config.toml
moe_layers = [3, 4, 5, 6, 7, 8]
router_score = "sigmoid"
router_bias = true
tie_word_embeddings = false
train_tokens = 462600000
Below are experts of layer 5 (counted from 0) of a mixture-of-experts language model. Rows are named router (the router's row for the expert) and show model dimensions 128-255. Each number is 50 + 10 x the weight over its row's rms, rounded and kept within 0 to 99.
Before each expert's rows: a language model's description of what the expert responds to. This comes from a sample of Wikipedia text that the model never trained on.

# expert 14
Name pieces, possessive 's and spaces before years in biographies and tables, such as Rae's, Sc-anlon, September, County.
router:25 40 43 46 36 39 58 45 56 51 71 41 62 57 49 56 58 52 54 46 50 60 41 45 56 38 51 61 51 63 25 47 37 43 39 25 49 41 55 42 55 48 36 48 78 32 66 70 56 36 54 41 62 37 46 43 52 58 41 56 49 38 56 51 43 51 40 59 73 45 55 24 43 53 14 44 56 51 60 79 49 52 57 21 31 48 49 59 61 38 46 47 53 54 52 56 63 50 44 36 53 43 45 28 53 49 43 47 51 53 51 57 44 61 48 47 59 66 59 56 43 54 54 56 37 36 57 54

# expert 21
Final digits of years after 19 or 20 (200-8, 189-2), table numbers and commas after intro phrases, and concessive words like However, although.
router:37 57 52 52 35 40 49 32 42 55 45 74 36 34 45 76 35 38 32 53 21 74 46 54 66 35 62 50 53 56 28 47 63 44 54 55 40 50 64 54 46 67 59 29 55 49 46 37 39 45 46 50 59 46 38 49 45 57 53 60 64 47 38 33 65 46 59 43 66 49 67 46 55 53 41 36 56 40 60 69 62 57 52 50 45 44 71 34 53 47 30 31 49 35 35 38 59 49 50 71 58 44 41 41 54 38 48 75 46 65 50 68 53 53 47 37 47 50 52 48 56 54 54 56 46 46 46 45

# expert 29
Family and kinship nouns and female names, such as father, son, widow, Sister, Mrs, Maria, especially in plot summaries and cast lists.
router:57 44 55 43 40 45 48 46 46 54 32 52 51 68 53 56 60 56 49 60 43 50 56 41 52 40 43 47 52 59 40 57 60 38 68 45 64 62 63 45 50 52 43 41 37 55 37 46 58 55 61 60 58 39 61 41 41 32 56 63 52 40 57 59 56 52 60 47 41 46 43 41 31 54 32 67 64 43 43 65 57 53 51 52 48 49 46 55 53 49 44 42 35 41 35 49 57 46 22 51 52 47 60 41 42 60 55 56 59 47 55 58 52 40 37 48 56 48 60 43 51 52 33 62 44 53 42 56

# expert 58
Ordinal and comparative modifiers such as first, second, last, next, than, young, often before nouns in statistics and lists.
router:39 56 51 42 53 49 55 29 47 39 38 53 54 45 40 56 29 59 64 53 57 62 36 41 41 44 50 47 47 62 57 57 43 57 63 41 62 29 48 61 24 53 48 60 74 61 37 44 55 45 40 44 45 57 54 55 69 37 48 47 48 41 52 55 50 42 52 60 61 42 34 37 56 40 44 57 52 54 47 57 54 50 50 30 52 69 44 57 54 49 49 39 42 45 50 42 56 37 42 69 58 40 43 40 45 36 46 53 47 48 51 73 48 60 73 46 47 54 33 34 66 51 48 48 55 57 52 45

# expert 33
Spaces, open parentheses, commas and colons that precede dates, locations or glosses in infobox lists, like Hulstaert, 1924, street names, Avenue, Cemetery.
router:43 40 50 39 65 40 57 33 68 54 57 42 71 57 42 46 42 52 60 48 31 42 41 60 54 28 53 53 66 45 40 39 38 71 44 43 35 48 56 63 53 60 37 70 54 47 49 70 50 45 50 47 44 64 57 51 67 24 54 46 56 52 46 50 47 38 53 43 35 44 47 47 59 56 29 49 57 56 44 57 41 43 43 35 42 64 50 54 78 38 62 55 44 34 53 70 55 39 46 46 55 50 41 34 55 52 43 60 48 68 47 64 33 69 44 47 51 55 50 30 49 61 42 49 38 39 43 42

# expert 10
Prepositions of time and place before a noun phrase, mostly in narrative prose, such as at, near, until, during, after, within.
router:48 56 57 39 51 64 48 41 54 56 34 48 65 64 46 48 49 29 50 53 35 33 35 48 47 35 47 43 51 32 41 38 46 52 45 31 48 49 43 50 46 63 45 51 46 44 51 52 52 44 53 57 44 60 59 45 51 44 38 53 44 46 49 35 60 64 72 51 48 36 57 63 63 53 39 46 58 37 26 63 51 41 42 54 44 61 57 32 64 48 52 39 37 45 50 61 64 43 51 61 48 34 43 58 54 43 44 56 39 42 47 55 54 55 66 51 40 56 53 34 57 56 41 53 43 45 39 63

# expert 59
The articles the, The, a, an and ordinals such as first, third, second, starting noun phrases like the third son.
router:49 43 56 46 44 40 58 41 56 68 44 55 37 53 37 49 54 37 51 45 61 53 43 42 44 47 45 59 66 66 41 50 59 47 56 49 57 54 73 56 37 49 37 61 44 48 44 53 51 37 52 36 42 57 40 46 62 47 34 72 39 47 45 61 55 38 47 65 56 48 40 49 42 45 39 64 59 50 60 51 47 52 57 38 45 45 63 29 48 44 21 42 34 47 49 59 55 51 34 47 45 54 50 51 60 46 54 50 59 47 46 39 60 47 48 60 44 45 52 44 60 27 47 67 33 45 44 45

# expert 37
Leading three-digit pieces of years after dates or prepositions, such as 197, 191, 201, and century words like eighteenth.
router:49 44 64 49 54 37 52 37 69 52 37 60 44 45 68 67 35 37 48 41 54 69 48 45 68 58 46 57 61 47 57 48 53 53 54 38 50 60 45 66 43 64 38 45 54 34 42 54 44 38 59 49 50 55 50 49 63 53 52 50 54 42 43 42 38 42 40 53 44 40 58 26 51 58 52 52 42 56 54 48 44 50 59 55 54 56 70 44 42 28 54 38 39 42 33 43 50 65 55 51 43 50 25 26 55 44 49 71 31 52 52 59 46 48 53 50 61 58 50 64 42 47 39 61 49 41 64 42

# expert 55
Middle and final pieces of longer or foreign words, such as -gen, -able, -ung, -ier, plus However and but.
router:45 69 55 44 41 52 38 37 79 51 47 55 52 63 45 48 47 51 40 49 44 53 42 39 49 63 50 44 51 45 49 52 56 59 50 41 68 42 59 71 48 58 44 59 55 52 51 41 47 52 50 28 59 63 45 52 49 48 46 48 53 55 59 35 46 72 40 66 62 41 59 60 73 59 23 42 66 34 52 67 62 46 71 49 54 50 46 43 57 47 47 37 45 37 34 42 52 56 46 60 49 55 39 58 59 54 54 39 44 50 61 55 67 63 71 39 59 49 40 55 60 45 32 39 47 71 68 24

# expert 40
Common nouns right after the, a or first, usually followed by of or in, such as species, album, member, song.
router:48 60 49 57 49 37 42 43 44 36 48 51 37 56 55 47 48 62 45 40 43 58 52 57 49 59 48 51 64 55 45 50 52 53 47 43 60 43 58 54 38 74 48 57 55 44 26 41 41 48 55 53 48 65 57 61 47 28 36 62 64 38 47 42 44 44 61 48 58 45 53 34 57 42 39 52 46 40 62 34 38 59 67 46 58 45 52 48 57 48 25 29 32 45 36 60 56 30 37 59 55 36 32 52 55 46 28 68 53 31 41 60 52 58 42 48 75 48 49 40 61 43 55 49 45 50 51 50

# expert 12
Spaces before numbers and en dashes in year ranges or scores, mainly in sports and results tables, such as 1997–2008, 12–6, 11.
router:48 62 46 44 42 36 51 54 70 58 41 46 50 59 63 63 49 59 61 59 58 50 60 67 66 45 57 42 37 55 37 78 60 51 63 36 51 51 60 52 52 51 41 51 61 59 60 45 32 68 55 60 47 38 43 63 67 50 43 52 61 42 55 58 50 49 58 40 49 66 34 29 58 46 46 56 58 52 45 53 68 56 65 36 62 73 34 54 50 30 43 59 48 48 47 46 52 54 36 75 39 38 50 51 52 43 27 58 45 37 67 65 67 54 57 53 52 20 58 58 54 44 58 57 43 34 42 47

# expert 45
First three digits of years like 192, 187, 198 in dates and citations, plus circa c. and century suffixes like 19th.
router:51 56 64 66 50 64 38 49 55 50 38 45 62 56 48 34 50 49 43 41 48 65 30 44 58 46 48 54 58 46 38 60 47 62 39 33 50 61 57 54 28 61 34 64 48 45 33 40 69 38 64 42 44 53 40 60 54 47 65 61 46 59 62 38 55 52 51 68 59 58 62 55 50 43 53 36 53 38 51 49 51 39 57 63 29 49 63 60 64 50 44 35 40 60 40 39 48 38 45 78 62 53 44 38 52 41 50 55 55 44 46 58 52 36 63 48 32 59 45 44 53 44 57 68 40 67 42 60

# expert 39
Numbers in sports and statistics contexts, such as rankings, week numbers, scores, records like 1–11, and words like yards, touchdown.
router:41 63 64 41 47 44 37 44 44 49 57 42 47 30 42 55 40 39 64 43 51 54 42 58 51 63 52 49 54 52 45 58 41 50 38 48 58 55 36 50 64 65 51 38 46 46 54 40 49 58 53 20 45 72 47 53 58 54 35 68 44 50 42 61 38 59 42 60 33 60 51 50 50 50 32 46 49 44 44 56 67 65 46 64 39 57 52 54 70 56 68 32 64 56 28 70 75 48 36 58 62 55 58 49 47 59 60 51 43 62 43 68 44 44 35 43 49 57 59 44 46 46 47 50 56 48 45 50

# expert 4
Unit abbreviations after numbers in infobox stats (km, mi, sq, ft, lb, hp, "in"), plus prose prepositions such as "in" and "by".
router:40 59 62 60 30 65 31 38 37 50 62 36 55 34 40 62 39 36 34 36 44 31 54 58 48 47 48 39 57 49 47 46 45 50 53 42 47 59 71 38 48 62 35 60 72 58 32 43 37 59 50 49 43 65 40 49 68 28 46 50 53 54 44 49 44 59 65 54 61 60 48 44 46 37 30 50 43 42 52 51 58 58 50 46 54 39 53 64 76 59 50 60 45 43 27 36 49 58 43 52 65 53 37 46 48 47 60 39 59 45 66 70 43 47 61 65 63 50 34 45 44 38 47 47 51 56 36 68

# expert 46
Table cell separators and row starts in election and football tables, with position codes DF, MF, FW, and the article "the"/"The" in prose.
router:56 59 62 43 38 39 62 31 58 37 32 49 52 51 36 68 49 66 59 40 45 60 35 39 56 39 34 47 56 65 57 57 68 57 51 51 49 53 56 42 62 63 56 55 53 48 44 61 38 45 56 41 54 53 37 45 55 57 56 70 43 35 51 62 48 37 47 44 38 55 35 48 21 48 32 55 59 48 51 66 68 58 39 43 61 48 64 52 46 37 38 27 59 49 48 56 51 51 43 53 68 58 43 56 45 50 70 58 37 52 35 64 68 45 38 49 35 59 47 40 44 50 56 53 38 53 39 61

# expert 27
Middle pieces of ordinary English words split into subwords, such as dist-ill-eries, cart-il-age, apost-olic, mezz-an-ine, plus short first names like Tom.
router:34 65 49 45 63 52 58 55 43 60 55 49 44 45 42 47 66 43 58 64 46 52 49 64 30 50 49 23 47 39 54 73 71 46 52 30 60 51 45 49 46 64 51 46 35 60 57 27 58 45 48 37 49 63 44 56 50 61 55 65 58 55 49 48 49 71 65 61 64 26 35 56 61 47 25 32 39 36 41 54 46 67 46 54 66 50 46 29 55 53 36 38 51 40 60 48 57 63 44 49 47 35 31 52 34 53 59 58 54 39 49 55 64 36 51 51 36 49 48 40 46 51 45 53 37 47 67 45

# expert 3
Given names and surname fragments of people in sports rosters and lists, such as Marc, Lucas Vald-, Sabine Winter, plus sentence-opening On before dates.
router:32 54 52 45 53 48 55 34 59 52 46 41 56 49 49 70 40 35 65 54 53 40 47 31 44 42 45 54 54 24 40 42 51 65 55 37 48 60 48 66 54 59 49 37 52 59 42 41 61 36 61 53 41 45 40 44 47 58 37 49 53 54 38 51 33 53 47 43 51 43 59 49 45 52 37 28 62 42 50 57 51 55 51 47 48 43 54 52 73 56 44 67 32 43 42 52 64 48 35 46 64 39 36 35 55 56 58 40 34 54 46 55 54 70 62 48 58 53 38 39 37 49 45 52 36 44 62 39

# expert 34
Commas after numbers and dates, plus time and season nouns such as years, season, summer, January and region, mostly in sports and biography text.
router:31 58 65 56 45 55 55 21 45 45 61 58 75 42 43 47 35 48 72 23 38 69 49 56 46 54 58 59 56 70 30 45 47 55 41 28 53 55 61 60 61 59 34 62 55 48 64 63 46 44 53 36 55 73 41 50 44 45 55 38 58 52 54 40 46 48 65 36 58 43 49 50 42 52 33 50 45 48 43 57 59 56 48 61 57 56 61 39 67 58 47 53 37 51 46 64 51 48 55 60 53 53 53 44 50 41 46 66 60 42 58 62 56 48 57 64 36 47 51 48 59 58 45 62 41 45 72 37

# expert 48
Spaces, pipes and numbers inside statistics tables, such as football apps and goals or election votes, plus headers like Votes, Candidate.
router:39 72 49 52 46 33 49 43 51 54 38 50 71 47 34 58 59 64 51 47 38 50 44 52 56 24 51 55 45 40 37 42 62 53 43 23 30 57 70 50 54 69 41 55 57 57 52 46 38 57 53 45 48 56 46 51 74 34 52 64 48 57 48 48 43 48 39 65 64 53 51 38 66 43 29 44 59 29 63 58 56 43 65 46 42 42 60 52 67 41 52 56 50 40 35 44 61 57 53 60 36 33 47 46 62 37 49 45 38 67 56 59 57 50 54 57 39 47 46 54 67 42 57 55 34 57 42 51

# expert 50
Capitalized content words inside titles of works, roles and institutions, such as Wonder Man, Home, Arts, Commander, Boss.
router:37 36 56 46 55 53 31 40 65 47 49 51 53 51 37 41 44 38 60 30 51 45 43 37 47 38 46 39 54 54 35 53 37 57 71 43 52 51 60 47 54 51 50 63 78 41 43 56 38 41 63 47 41 71 46 39 40 41 28 59 48 29 46 58 53 59 53 69 57 66 32 47 31 64 56 75 58 70 63 47 56 67 68 39 47 42 49 51 63 37 52 40 45 48 41 37 63 36 44 49 43 46 52 39 43 47 51 60 57 60 33 67 38 44 42 52 67 52 60 54 40 49 41 53 43 44 55 38

# expert 63
Periods in abbreviations like vol. and c., degree signs, ISBN numbers, and odd word pieces inside titles or foreign names, like Or-p-heus.
router:33 69 51 53 50 40 49 46 67 52 39 53 47 55 59 48 66 63 57 54 37 66 34 41 50 49 50 47 35 44 36 41 61 58 45 60 58 53 58 46 47 70 53 53 63 61 52 31 52 47 50 39 51 62 50 43 62 67 57 53 43 45 54 33 42 50 60 50 43 54 31 37 50 45 33 46 55 39 46 58 54 35 53 48 55 61 39 47 39 50 54 38 41 32 54 60 54 43 53 53 45 41 46 45 49 53 59 60 32 51 40 74 78 45 49 72 61 58 37 58 50 50 50 53 27 67 53 55

# expert 52
Articles and pronouns in biographies, such as a, an, his, her, was, and career words like graduated, appointed, died.
router:40 55 48 49 47 56 43 38 47 39 46 55 62 36 49 59 43 50 48 35 46 55 55 58 55 46 59 44 50 50 38 53 43 54 59 53 39 46 50 42 54 55 52 70 51 48 59 62 46 57 69 55 49 51 42 43 48 48 40 51 46 52 64 44 39 63 57 44 59 51 50 48 49 56 38 56 43 35 60 86 76 57 61 29 67 51 50 55 63 47 45 59 40 42 23 69 42 58 34 43 55 65 52 45 56 52 62 47 45 45 62 49 50 36 46 69 47 53 50 37 63 40 49 56 33 56 61 36

# expert 61
Participles and words after was/is/as describing roles or status, such as known, appointed, founded, located, won, and the or its after those verbs.
router:35 43 48 54 34 47 61 38 48 45 58 63 63 55 61 40 51 43 59 39 58 51 33 54 61 37 56 62 59 67 54 34 28 55 48 37 54 43 54 43 44 61 34 44 59 52 42 57 48 48 34 33 50 68 55 53 41 36 49 50 35 44 37 51 50 22 44 39 52 61 42 32 59 36 47 53 41 40 58 56 47 29 71 37 49 57 64 45 45 57 29 37 60 47 44 46 52 41 35 57 40 49 37 55 48 33 42 56 46 57 49 52 49 45 41 50 59 45 57 44 67 48 42 37 43 43 42 37